config = dict(
    n_layer=8,
    d_model=384,
    n_experts=8,
    experts_per_token=1,
    d_expert=240,
    d_shared_expert=0,
    activation='swiglu',
    moe_layers=[0, 1, 2, 3, 4, 5, 6, 7],
    router_score='softmax',
    normalize_top_k=False,
    routed_scale=1.0,
    balance_loss=0.00298,
    balance_bias=True,
    router_z_loss=0.0001,
    init_std_router=0.00932,
    lr_router=0.000749,
    n_head=3,
    n_kv_head=1,
    head_dim=128,
    vocab_size=8192,
    norm='rmsnorm',
    norm_place='pre',
    norm_eps=1e-05,
    positions='rope',
    rope_base=10000.0,
    rope_fraction=1.0,
    qk_norm=False,
    attn_scale=0.0884,
    tie_embeddings=False,
    parallel_block=False,
    init='normal',
    init_std_qkv=0.0164,
    init_std_o=0.00411,
    init_std_up=0.0164,
    init_std_down=0.00411,
    init_out_by_depth=True,
    optimizer='soap_variant',
    lr=0.00217,
    beta1=0.95,
    beta2=0.95,
    weight_decay=0.19,
    lr_head=0.00388,
    grad_clip=1.0,
    warmup_steps=200,
    schedule='cos',
    final_lr_fraction=0.0,
    batch_tokens=65536,
    seq_len=1024,
    doc_mask=True,
    train_tokens=249100000,
    steps=3801,
    dataset='wikipedia_en',
)
Below are experts of layer 5 (counted from 0) of a mixture-of-experts language model. Rows are named gate (a neuron's input weights, with its number), up (a neuron's input weights, with its number) and show model dimensions 256-383. Each number is 128 + 32 x the weight over its row's rms, rounded and kept within 0 to 255. Numbers have three digits each.
Before each expert's rows: "comes after" lists some tokens at least twice as common just before its tokens as in all text. This comes from a sample of Wikipedia text that the model never trained on. Tokens count by the router's weight.

# expert 1
comes after: "the ", "a ", "of ", "and ", "The ", "to "
gate5:171110156167121139162120094134104161093140157052166118141133162096145119137126091145079126122103140120131177135108121124106171074113147138151112103099189190111110122166156083100141146119138131133187124132180173073140117084122113153144169132112126107151149097130085141124112184063127131133125086044139137139138067142103106116088165134115140086139126093099101090124140137124126122137147
up5:107124128166151128110111110101089175164125114125135195137151166097132085118085089070099108095128157120146082091152102130093170149173169129173101127139116158141103176084122124143143128124134092160152115150081137063131168116199080164176160134100129070068148138145126174139148170107178114109095117065139128134140182101118117151132124121117149153118100126106171137159074167145125152169146
gate6:116128115124094128177130172174122095130084108095114119118117071172145107194138138128075156158139116166155129122157130083050146130173168131126125149072068163182115099176126104106121141127118099059159140115126112123099118116145130137129084187166087097141082161108123167166140126105114127119136149118100150151147136140192134165089135142139117104146130074110129129118144123117160144095211
up6:107101170118116110123042056110163085133197112186161182138158123143144149108146125094146052095140137102167127126171084185118107108088159127115105063160170165129121182087129122093162169175152130157122122153100138119199143160110121069066132146132207198129144129088167137172176129129172086091160108144135086138106125114120125112165135118145107122092112146126103155090083163134107152140163
gate7:184140147139050141088117089166137161137147162125153172159109165142144085138137147092140060116088143140124088129130196120152091114184155101144095096097095134112098104155106089090081138062136064126109100146133093129075178050098079135121129124087139168104153118101117140127126157100158180116143134134078147151131092095150126097081102162114103162112113137155084135121152131184108209115178
up7:117077118134069124080122081164124168141131146140151147103092146105149090189126137140155115134105131142095111082145102066155147141126116099094142122135079182146108098118128091060092159144079103050126115128179156143097134097145151171120103092100124148086128119181047151086136141127130164161109096133084119130123146157155108124122119072151123155143038120120091116134111121176079125092182
gate8:125140190131154132060158135102161138107144112126144175145095076133086081153137180111109102119053103113197174137160121089081146188156145111073118143099109136173090126118112107167110131145168103116113072141103104194166145093063179106104113120112154173098102057135126091093210190180170182158119083162214168102154139114121115109125105128150194162132129112108141141125100091086187068133156
up8:134111059128110177147128164089074141143167137095131108071173156059150127041143063157141159067134143155075069100097153135129158118137146145167108125140100096108184118095131113105091109136076147122125131123132184041114108153193099131167159135134120079175127119096094158156091120136125093155151142096095135169133105137171132115097087165104090103153145184162113137120208159165067193145098
gate9:087102149079146160137154110103099148134123143149130146100128085151132122136095168137124131121140082092064152160157129053183186108169150144071156047112128169140117115153136146104119151162073154080103150086180122122116084094117070153157093122157098137129076061125092121078144162154093145140068151076092151106157135117102163163084148158123156130139131087043116129174126115097169135109150
up9:152086111126084131155130122081085043129106114077060153140170127130172112089117120153108090127156125109134117196121125158134172072145097131137083113129135151143161112204073133174105162100197162147147143147123169139126105183157178149150138121099113143137105100122099128104132127173082122142114147100182090133168080148137129130089112146110157133126105152114095117131174109126161114118136
gate10:160162203162121126130103134159119140105095120155121076150102045159157095159083152156113126106106126108099124110102117115128162124138142055115087088117135139152109130206112100173094139163082122138176146113149124109179144150147150148181161067132123099143125125196129158153134161115124091182172128155121121097100162143151182136071088120110102133126142091088148127095148131048150132135153
up10:164187158159155130119158186153106097187150145190117115109129074165123127120089127118155135118167102132136125137121086105112161159228110161095119101059143119098117169137128163120107102138143098154147103130114140086200152101110083063186153147190122118213133086115120129144160119127089188101127112104120123107119138081117084195126092119154144068158099141158143199107172098138138140129142
gate11:138180167132160080111159089088143114128159117162124140129148155142142093099094191136120118118171105154150140097110105089129079128055106130130138159141149125109154109157168141128147106134130075168088071111083161074117115128096102166130165162059159114151140111179160117134113137072170159146126119184087085148096171110188099107194110106143158162139144085119127127079072114126172169115144
up11:151110111168134058120116104059176072116126093047135070130138093121146153137109082164151090135158125112065149089134159094093142077068110126113166114108110114070129149116074150146128085121164157183189111137101159080109166124096118171136136154101155112174093151169200120161134089129141137148111127157148094146142180158180121129151111061169140136136110064116146090133127136138161117086106
gate12:123183177052129109118160117127168116158106141200099080139173089142106153133151170195119111119177122133122118167082161106141125127211128160141145171121176110142063067069155144179126116141123065127097179094110066105163150133130079161165143157157130193147133177135078090152147152077112156068132140144178137119137115154107149075138111090189135156083073119092075210128153125146080131127117
up12:083091147160114129111126132103123084068117124095076163124118113119105090113144082079100122133157124106113156151142057161134150136142123090164110104105121154093144162117120106095069163162160116128127098165127187156166092125087170093127155081093180179111134111139181106085090167121100086151139119133106121092142103154138067106135164139147173188162168135169144102084144096123164126121167
gate13:144163081109116108081060156136113106133080129081126148117090196226146101124064112083160158128113079111130148156068122111142121203109095124102181140149074133130093108116151089136144134075171100089136101136142095111148132163135101119109122107103120099120128147075128150129072133183109127168122123142135162094141083174083170182068129121075068089153113149148139129113125137087139142125131
up13:131102107133145142136147156126200077118066176111146152153193144155103150133104140033184146122126136102177139124120187111183055147203110138174169134130138126148108141113094136083082164136154111137106144097078115210118147114131082119095098136158122111102166149084111192131115163073108161148141085138110122184126158149153083177114153142089137158114116160112048138085150102158124093130105
gate14:122162161119076140110142091145128192068091172131124116125116161093128127110124141142142047107107087172119164136198151160131121142141150183193040182101136063107139140131091175121131114113134107161136114099144090146119090108127162051152117126119143143174124143120139085156155091086130152098123189127116137162131166126123175157097113182108200111169107088126108145140153077202094131131151
up14:101172082089117055118111121143127152164136154151053140102096124040097088172120129157073179155078101102176091128137089180089115131111118202181114166117150153099139143116108134150069146107174153155179190146176087066142139079130107168119108133078123161149173164102165117167111111147104115082108134137152124114113181127085182116168129149134130157133084181080123136133140099117093138123122
gate15:110066130176162164180126146069117145154221188074157107129143134146148154147123081102152143124116084121144152093118103109192150125074091151110141095088125143121127212130221141121146108130165152079085098124124117155214116169092156173106098163143186125157129143114108100169072088148088132106125206142145073122106120147107149114140090161118157099132171146130184113060098129165107145152149
up15:141157156095120154097098096171144086096056134155131113218123071123106136141125183155066183092160167129146087146070129144099153150160163170140129137110132136101126164195114057122166109082134159189159150123114109094117109192143109125174167131070112073071163187137162172133132136132169165120118087115148142119180194128067110114129130152145090143059115094130116160097104146103145148145114
gate16:131052111229131102154110145081079173139136160168105126103148102158145104134166121121100137115109130104137095151053081091134113081055112115093129122109069102141162066092175158148132070123135136154097103154113148117125097149149108127116151104115142105128051131165163088105121212142178119124136132095131105128167138102109117132082116123137126116089146165122126092177049057098136188140116
up16:088115142169070098118136119146127122107133204156097135081140171097149159094115165147136124084131122100191148134069174210089121056131123149181112135174092075132156134129193105150159090135136090186118093154143143118119102098105128121093155025142116122123144077162115138076110107101132152136200135089155097119159135156122159123113122033081127156103122135103140091117108106144081157141082

# expert 4
comes after: "|", ".", "| ", "\n", "==", "="
gate5:153081123135137106127106134094146139111095126105179151147125117092128135154154140066158163139117136146125178135082195152070160105150141109195138116156151152091160103130134146109134116187161127127103202192127163099134146116108150096110159068088115159103152203175133139075081124148177148138128162140155093167135137120187158196120116150140129141106112149130134172163065105085079172116085
up5:105169146089134153136142192113082165128143116189134116156090093137158110135070176137105107109140088115135087094124091108101151142121110171076117202181133115108129104163113058124093146110129131176148061129131110157086175118168137096121123132114090136125085136036149107144114148082091156145123112086090136049102095132072097063170190115140125134092092131091090084072185142135091114163172
gate6:085123164170130164142197094128122088105140172168122146128078081189096150155104168149097148095069202104191150077132197117151132212102122134153116126124125113131146157129140135163124142074131120151150128128153093179125092109185165140160133133071129147113098130150152140161128087154161115142034111136125167118102134132094123170111104123114113138166109098121149012095103162138143065076136
up6:146168114112121104175100122127151109120138125135146158097164142119167111107140108127139120127139079172112099096143125129200158117124145074137169158186139148138082096142084089092123113209144137149100121122068153120102142178096107092141169149190144128152114088153061121111173149112096122118206103129139059182121125101146127092095120108149142149126086197155130255151078073126111123175124
gate7:096107206161137123057168165174137093143117111151092082126070149090096111099138128130117124059203133165167110176071123134165157163103117106189086130174042097153120190109181131141148140160112119067124127138103138133136120161158125095142099109158150106141128096108119150191141200109082186135086159099133119106120166200134124173110126090178151164172141138159092071088149091154150163125058
up7:114179093116143127216133062095136105123129190092130184108149119163141116097060077111123117135095147138158173085142086162130108130172177157115208055132161188091122130155112125189095101070130107170112098123130105140115143156158124122184124138107144091090154137102138151107150130158138111071129124148153085121081143140085127095107165104079106128147129132073165076132124146124097087111156
gate8:088204125137084120142111123128091113122115130112139189101110156127140152125089178081129117136051150087129208087082136095160122071112093063124135144121124121159116140053135106128152079119165125187107139079151167121121059117144123187057159096127177187174135146086116056101101121155113136098098094165113131127126119080114160129114167131100140068165041155172092096133105101046119156081135
up8:104164094100159115162187178121128200158098072093067142110105175117080132123182179063156151097139141091167110095129160125144151143111132185133146081180098113144126133145200060075100080135138151138110119104126155152094082122088120139145106102093178200176104166122179077182102158098094163121127128128118095105154148117109099110054121123085070140144146197120112101101121136073178092139140
gate9:166134124124111130133108096103121053054124120120076163117162175134089178166174139179099137102076182159138087150106093134110085118093154116174071109125098141094158109129150119106211107128116176150096157144105169113089182180152144167122158112166116168122144107176151041102145112112151147110128101149092186112118175150177150182121156073109107069129095174124114073109142162090153074107139
up9:073095122148174107106066173167118125138119107144164093187103121144166116080124108121120132134204100133082159111121088099120133096122080133117105096078137129144154105134079134092112138102128075101054081107105081076139176169096137085122150162057155111142143130116163155161155136124137100130128138132093057155160064165085101120129115146142099116106185124138122152099142138122127154200133
gate10:121133158169141106115036146142097108157130121123106145162121100141116124142124148215178112127157112132177106012121144107129107084078136166132117111116103119100130147137108160133136123121119076113130154145108143083147102162135138165099161121136165143151092215140157141085133134137037145166105056155110118188181121150121114154136110111066134114128045125163174142145149116139105126095063
up10:183095083079091125154150129084168133105115124167056153133170095197148100133120148089132168133094092079111163157149157102136103133162209115109176168076136099182115119113095120062071098173162125135164123188163111133141155184075159112107156163152116140113145137165137114104061174083095146130166179122090067107093110126149101088093136154157152109057120084123160148147150120188156127107160
gate11:146097045057170114124207077117167108130159180098124113085111172097065211139221117084206111129113140147144106074091153126119111089124085126137135125159110166108165081128121159099152129155154155133063178108111158131087146134165133181146110184151077105150128128141159157144095120155164135123155111111096147088142099135135164178103138155169141103125092134111086136097107082132145129100141
up11:107132104102168099146170079115155141136149136074085102114152210128080167169130162097136179094138121152157113108145134155166100084129143095124144073153135180080169088089176161087133181120115157132162111128085173089114165124128135157186051149134080127164149102136176126157140083130136122137148126159142136131134104129113158084111102168137107139127127064114084102155066069153140090111130
gate12:175126112104171156066202073179152128116138136160147157154120191092143140150111158125109123128156147156109146162143129138114126142070124064134062106127130126161165117150168105148136118068187155114110130162105199092133159166164124126097121102083126099139139076114161124127155181138159098147101158127142103134092152104088144091149098162143172146098142169116087105168139158160130149079149
up12:110138124119163129131207117153157207075118101201125149118146120164138186106110142142113132111155128104094103119112086157137076105134132190154140137108110119120180047135150120142127135143148137145144141143106143078132105145176023151099173143112160116099199104155169110152116117088194127130107143100169128187095179110054184139131096167187080120107133149137122167128113128095111118149095
gate13:132140133124160098140156127113130089103105126128125115134109135179109118124121135104122158147148150116074142052112118121113142093122149084104125134136160133122123085172115149124157131096180139148139062123166103134093127149210113134095112076109146170122167138184175132178121131120107147132087172144116150133155125144133137098088119135188147121099202159108123151169152112071101111116148
up13:117143126145166185049108118124091115116122134103119199118127083135118133095124102129137176115144148116105079205103116135127138122136236138126129123119166149087135096193152111159188123126155076110093191137095120114094152132111175124111104153142154095148136125204165103104142040133107117120115117118128142116174104116135144134173127166144087125146146137155135111074121178128074122082142
gate14:118099128151155069137121135115136127182199079136127136071127147140105139138120170158101098089138159150091092030055204098112188186174106123170132140139095133108120110164094075113142166128067133140194123076113111070095119100178056107186134099146144097124129115111092072117151123147129086136111149131095127135126150168098149187137124152124132109095146157181121177142138128145105133159119
up14:164094134198150186144123114145124085138141123121126160096139127162099156144141118120148139111146121133095102140136119081150113140172098112194070114097104131163089164099182125140126114104162111094189108062092136050103155117108092146126135140127112189105132177087129144105091148131175165150118159200084147167129139154144129130132116156091142119078137107125136096153075130151173110131124
gate15:124175104145097142067102145085130152128136163149146103167167154175110125096118093134166185154152058113210135132116122112154092157149154124167144084136173141079102114086171169112123121108168145136109175145167145094124187144137149116049116186126171088141100137164141127133166167077146123169096139143101132167104130174081126197147132097148073095141116130119061122129148126127130183170134
up15:122146129150203146120105117136098037059111071068112162114130180100200137071140075141104125116139157182095154122098129065139138089108085135102119122123126152142109109109154135177141125154100111166139122107147082164143109098033156116171153111083083104065152112111198118136093085142128133078146123126130109125163131080137142100079128131126137152212122124146162113131191174094117110142144
gate16:121126124104171098102146166191134161142126126154110137103152145150151158099148059121075119134205170103112075155096103124182108134151094181075125147114145112133102152153190105166165110179192165156126101145141100159072194112116062093136135150149188124133149151132126133070139122171135082170085138079095142133133174100144139163131076123165112174157138171150087191147153128080101133120143
up16:083142116141125161111158142180127153159128156099126123159102146104152155130163175197122175140094104148104125117163096190065139117084094194143119119119152109200118185134109134117087150142142117094174150105124129152159124121135085142142147136146122127134170129182187145155154160102091118145122105135172092131122100147098100090213193114071149106121187100148094105106172083123130158098126

# expert 6
comes after: ", ", ". ", "and ", "'", "as ", "is "
gate5:115136175116182139129126114107141089157105079125103099131112157131128123150070156110128198135128112105132156126094135093167161112112106132113111168182043141150157084152102139071130080126124174127050118104152138080113116130130146139153127084111154164110088166060177144128202133125160174105103137147111103101126160124099146088129111114146135138144149164100113166067149119093070161132144
up5:161178105171096131180167130142129083105215121095120138072126152119161073097176180134134076154086177192169138075157081148128120117105089098121102091071169135129096193148145109126084163097098183153100128117141105136148113147020138053176199099123084115158094138152130135176120142104099065124156172143112154142045107150099112123188123106126104108133159127098139138171108128047182080111100
gate6:134104168119143213100072091140131125176135158148135111170139154153132139108108153164053098220137099140207156147117176171113118146146200125144158114130139135132156119072140134156159177060189131090128089108147092066094118158126109081103147156171123128171140196081136155146156074107101064120115136157158117161110190137106132120095160194088126149131122119132111121130104158063140095112150
up6:113160114150154065165151174136137134141160115107104116075090110148147147173141119168141114118172138129092128202173155103115140083101117131166133132119129143093086128128119169148073128136120143154200215128123161213135084088103089153123080089083108087095087105125163087118123165097118176109160166101098153117142086076182111041125081129164121126165116088156120134164153166216116128147143
gate7:111157185141141108090161090113082106092087055093095101111105145087176183090128137129090108093094110143151150136107142080139077158088175127121036117142090115107159110136149105126148171195119094094126126175164087152165134117150141122085128079084105073104079086200104131119135141130157144073114110108083105136120084172112082117113031095113101113113073154123163098062125153131109126151177
up7:131102187139082145131103091146123079143209166106118136157160085164119089065155111107133135150124125172136097091116146142134112147138186147139192094077163132130151153131145155082119100128113164152147162134084145145078117146084115116115157180121101082201107144151191090126101144088165073169095121127097111150123125094115115173114196185123079153155156079118140132123159172165096171143076
gate8:117206116128118160143158130166108143145109101153152107081120103157098136119114116147080099183199174114163096105098165115136070100205131128174098157083105103175145153112180162066122122115104112151136089123147135115127146100113152116138163137106070173139120140113120127087090109109118125167078103186125157108175074145089162131130204067090119119131129120170127139108184082096142157071139
up8:161096117178175122145153099085145139137133113142085146119136084123122141209146135146160087089128096149145140122106145131047151150107115121091088117120112125120134100124095099127162110165098127143120108122102151129104053138128083212151135093153124083153113129171156124105104125151097088128085146109110121098008204109121146182132133132160167044102134126078108109116137127150136166170119
gate9:141155157180095125106102173146131120083112106156140169126128056192173125141145020111168113101179139090130104142142113165166136120165139139176117165145107131164160095124071162125095131107106115140142195104088108127146132126101161075166112065118135120123110154086131143142104166116108108126122195116160154094184084080116066137159232098112143205135125126115173086127178075124154157139091
up9:114099060097177060140117112144114110161106100109110095075174142129069104063159140149097154092098104157170177102116120232107119172097120113042164086121154123089125110083075104106135120133117085146142144163150159132151139182107151177142122178139095170107101117184193131095142091139135173132150113205123124131087128153102176128068090136198099163129129154141123119210146148173066096111154
gate10:128127144117102168149129128182182148230179114087122183122067143137114109148152137127111103148055115186117161146117155132109149124131188099129087097184100212096155121129092176078109111161102097119164129126098122119127143122207128145147172096132105143145121144115122133150156149102174123106136154174105116130157123094145119181113134154124171086120137099102150135070132135109062188175119
up10:162139089134126140130130039136129119128049155168187157129111030111138187121182172103089104107114109125138135143094137167086147088154179131148103068173079108112215116163163185119137124131122091116082030141095131108143172151158161152160126118159116147113172114098142184131124130174112135126118106118157088183098115100119113150145121160061094095100052098128170137093131172100069123115118
gate11:118189079151165142165114115163105149128109068158124147150132139121107195082090103108182145111119140154128103109165093103165110094148140148111108127102140101102110107122151142157126165143119127143123186113070147134167081106089138072112149221160080119078143155128115136110117116126118128110150090200117205139141142081134100117190120099141099131105104166124110150115134110132110039107070
up11:146059113081172124154148129113142134079155154127100118130167099119124103167095123102047078125078101130137126132084175151099127135132107111120119078135071148186119112099080135138147126104127142159106111192179164124121157097111095163122184117073122129120124106140140094087128154128101111173110176090189059117081170133133171218087144157095172091126111101131123089115114098170125111179176
gate12:123082116153097080136144106100135107115094127184174198176125139133099141138176151132149153114106116127160105117132101093191118083150129140102132069131098151101142156157103072133150100153093087161122192086056205150142112163139127141096112089142126119133102106130113133059106131092128073066108120186159094135119149109154117136167140162130158214141092125126131122135111164127092138161189
up12:165139138123145084098154061113141137116076170141164211159122121154104117153174161153112135085125115115105091110127112059129102108130128134109158071131107167082090160193128101112177116112087043129141197136136171171158087100118120139126110099154157106095125152132121125082080137126121110107125100168139168157117099115165155137101128126142185193167126123140166103128112160101101168169172
gate13:145169119177202161159108129126145104112142143169074143160152164099095140149115119125171159085147116116135146148162160132116182181123115172143144095129133172141152147152152161141149103155135129107107104186157087168080098174138108139074158076171127133148127130182113165186110115109144114144168164122170155147125161161086128125094137133149168092151107115136159079179152158127152147160159
up13:122094207053056121166153116111101153171104106083153128112130122145125129079155153145120112112105136156107133151060161088130098179128131119115092122141098101065063094121106123121157157154116136171135111045102194086182126149119090111139177128125092130143157135045136027082079160150104132099100103101117134132135157126148165156198099126097109150106109131106107126093138146152134141096095
gate14:168071113168119141117104148124130160190135082137082149077159087147117164129108138155162214171151141159190141145142109101112100093161174131145182108146134106133188125088122122124136184059122147115115175124114110105085157153096089125194088149136077167089132081135196155146111139131102129088096071141118108176143116127064095110125136133131082126083146163082147075125172148061130173137095
up14:160142108127163159130130178119125098182145106123101137139115138116193112127079135094189093168142149123160125139177133081119105179174144155173111172137113068150119113125128126128184116127047144176117142159138116144123095159160098092157146164076096058125145167109165129101108060119169140060130162163079107150157121150148097134145145147139122097133123105150164145092123139088113157189090
gate15:099125100093106108095156129110174095147146087135154119146103143178130126117065070181161157122142137153132072089076105086079189098113092103123132110112137156135208117123136168159162164166121124126161141106131102117102149112109143192137084110050140147080110127194091133110104136124141109144136093193059160145128114204119148138120150154151114005131100092164120116129134120138147142101097
up15:099090128133141192141141125158136169118152131046106148181156085081121151129135144090101095107084111107125151117161142110198147173135199144153110154168152093137102103105123103093135088121107154134114170122158150160179110153134126093127128142230072119205135127097159125193142133099119151075115182086187137108168121085119114073128095107127138209125182142117118167113113160126095126110078
gate16:082157174086129125138111115128081149155124085097149141092081182133122109126058054157164096156101175183129180064129129104067126133137127130177128137069120110146153123169184104144111129111147096085149055146142116132068148077143136082135084105175142028187172134153091159105107133114096098112128100190105157176138070185162114156123120153137096125140112078086130106136102148116137136156095
up16:131099118171108152189125155158146099130187169120087143156165064129103106090113198127133122156134156121098075157115151154154167124125184070122136138136131145155129134110075088048086189130118133128082117105102141095149087165138066177157132137108071196157101148071162122148133123139157125144110098140166142073174124156142097125070145137121134069119157150124088112064104145160096122147087

# expert 0
comes after: "\n", " ", ") ", "0 ", "1 ", "% "
gate5:121124131118082147156135162114112192126095136064144181123097119117164127102166118110122158127187162082179118074164141116160087133171128185146163125110061173096091140106126154129154073135140132109099160119075132125129086144175102085130135130124119117148093148096081099107080126124197183140161158172172160103093096173166145147112147130168168146153128128065109172122145067092087139118167
up5:146148112088099125115052129177140100107118177144112133154109116188162091139125149131079186131199181102168150112160138111166107164204123168128142155135105128130107131070178096130164193134091153109104123129139135117098110160120101114162073114213116078123142114125106089107123169161104148082140187179161123131042089166144188112095143121131112137113156102099151091049131079107144116124182
gate6:145092042113143162172127142089129091114148059132080129072139167140160116096151128126161129136147104126189134108133149187082183181202130156111108115143129132127198075144091110159084112089163146127115145076148103184131106139100154136097123117099134102194194131150116144172095136152080114076124113138139134053137030144080112070116142085147210153150102138207151144141157105124112112190139
up6:087102110105151127184172157102074105128108111110111107109101159094133118055146080106163148134095117137081151073082153155109189163160125181087121098155153090158128089161116133142070121120135128128093153104108113216154131158104117104077149098140173099133176212156099149119163142126120146123201169123130135065130117186098108132162147142168133152149132180215155150176159118121135144127123
gate7:135062118136183179191145127107141128077161155044148166126136150170056105087098115078166127123119189146104108077115124125154129160115143149093146104090122178142081160094131172180176042082171177117169173112117131098099148150125119151127168124154125111080100112166152154166098100105103168122098126119192140193171177108145128193130136097088070178150141144131076086097081162128109099094139
up7:169080170106142152110123152154145123121168099143131132112190101141086119106109110135141104069154122177142162122112144160136151159155108160087076106170177087112093094091062122187142118125169094142163156120161133141084101106135118149153133137124101140142121117152090118129093166109152120143123125069204125100127125146107135180116135145101091103125185128090084102131113137121119148099164
gate8:137154113103123083162162123134150105143155088176143109129119142081140117205079174181145110048139141126117104098153107109137146126169161145078118123103100125088098146143117125065130198153152190167129119131203161152119125137132180114092131091143129112087131136087131060145126043151145109092122159163139137130117080134101102104107133094180159134096099100077132139115167136147124165143161
up8:138128155120066188108159075171140118171156079061157128200085127132111117084113160089098166111158121147120225166098142130083115142130177106101120146151164126139099111113125095108120126145144059125080121125107106145171127172105162146131095166164087154118114090196072110080186120120090120126125064118141119124179197096123142143102176166181143136117136188144142129153101155069155115182126
gate9:077036125169062130156136138128100082185147117110142110182062133114133124132170175162107171130148116125116149082144098128193200068118098070122145103178104136168119195153088110164151130073155142136102123123149114159135162149142088126137142130091119144109179178145129172087131147122140113155125098115127159163118132104159120098091159115132176161135048093133070145115169147183145112206158
up9:156153077148193112070127143103109138067160121121116128135186104138152138104106087073161118083130117088127077220089145101084119155123151186097105142121101133122139077135131132110149128138117141106171095097128145109120114124125125094098095136139142119167126092172146145153096135111093143113146114095125124114108158110118094110152131149121091100103154189140137092142163133068162180052106
gate10:165104114151133178159141141141132154083112114095056097130162153133143126147166184132107131109151125068196198128156101092117161127202115155121099117167112080158099205150120190137118130148142168125131102128058146115088122150189119106095107066149163138153165125149130154146127109175126098091067155108094134141114162058163113097094147074127188143108135131067111122115112137107204116181152
up10:202095129165177119145143091099152124111149126147124100147121125096083132110157129137127150088202164113175112117137112046089233074099123121208000117145118123118107198144140119102161159102151124164083135157132149102149121137147166194135178101060141156159163119131127121081093113159135086102128137071122154112107119104105068191100171109131148151106127154091141107124090106140162103132078
gate11:146114187090146082117160150104081136141117104192123127134142168113159108173122106140155103157117115103154170106093131087105171149109146182127190185092126138107042101142172093138074141136123136111173066089102182172125121140097128191131163112126165125117138096132108113081064082099076153129094148139099153152137190102176110111104139090151123142125119155142166075070104166136123098122143
up11:092139131030115131077057154127125132128187071088095095192084141126203154091144081153120154101112141142053080136121139139108172118112182101145180137113098094125158138129141106123074084043174131163102136176093186098149155170101104114093177078115114103179120171173144162190195119100115125149157113127115111199193183099169166145098094130193104136147100112159124138117161072143163146123085
gate12:085089100084122123096140154113140090144123125119044194162107159143117179101109136078123102104073129116224116135119076158117080135139112126109164166124156085121135065136123137137195098141074086149095158144125096073121137071113143164085140156178112153112183137098088145107108163109117159116091110141160106178168166127140090098054173149165176153127112105101162053119127092094145126090096
up12:148111062128121149138170129097127170058088097195114162129104182130055121108119125129103118105097138122149063088151095131116070125159144105105121139151119049109182129094114182167191100129069090164054186180119068117113134113120118159119078140129137126069151119095125170113121126125128134127104089100130116101159161095093073111133115107119163102185084116132181107110104099090162132126046
gate13:129106094164047148162175132105133143119112101205103143146138110123149121099133135104197140104128106112104103115121145099146081153133140126207133137086224128136082058098168148162176124128141180048085142094108136166106110157173106175135216150123111120098195121111133134104077152132157137074098165120098131087106145127080135124141124126124135111085154112147119167090135101147057123113150
up13:134106091094159109104133090127125130117113196095148148122132112127153088156096120115073109160133163095149125159110150138086092064120138139124134118142120090141088201071129144121100111098118110110168123125124123120163139131118146172127121150136090122108070136125168117123108136085087117171103157114221081141211144184150127123122138109096088163145111127159138067136145152113171152157068
gate14:079153150094105070170041151118114175126177102173164138127112153039126103175141124076133116134150117078143167137082101115158141170129085143116159140160117088113131172180143122172118122074099181138106116122132088092146136105133111127148160114148099207084154128105099117066125070110111177101137136134113122085114130075174160102098122144097167117106100095080074129100109084130157124090141
up14:102148126066111129155097190099134138115132067120107125137098086039076044166075156114180076152153110063130164163065120111128151139111067132115165154149138035110169123116107125144122161088120175138113120136116096099142091138148090110123133108140106175140118149123106132099092038079160112126141150139143114106121131080143115080138105138095110108102147132066061130064115072139117103119114
gate15:111077139105115125172141129152118169107153148135189149141091102152116117112168119047096166122159102160123150150158179204110163156163049080117115097132123139189074070172093110144140136123152126128150100098138123165185114194128162151142081132150147124077135146149198100150130176119164133115126106083169125108179163083161125099123166176134081180070110122158140156145090073118151188118124
up15:127168156143114091147131152170131105099088157135115129113110121116190132088145146072146169129120094169129152157088162099109140119137107163167144097123120167165109138076094099059098107093164094167138149098153065142155107159125058224081172103129164130141087088151067153094106158149144172125155092104147109093176128095214102095102150184098118088175099131098068137126127089124163176189150
gate16:127058115152073121098133104130188132118182160115126111170154129119142141150122119120134133191111177110129175162140196131176128090150071151083135128115053130137134093158131126107088115054176129141132096172109100121148124125182094144034120159090120151169109074136130134131124157159159072106146074138088161113133193109134144127076109129136033141121119111072139132119103097178105174087106
up16:101190082088121147180127137134090139126120136078109148098103126177104136105148125084146140065128123083161033132073149129093143140112141109139132131210185089132155170117131111079156114174111149127164078108125173139121159134135085119168137121172141125115140137058138125138098067120119139162121147147161157098119093040103150127118113128160166129145095101140130150124126132077162060147196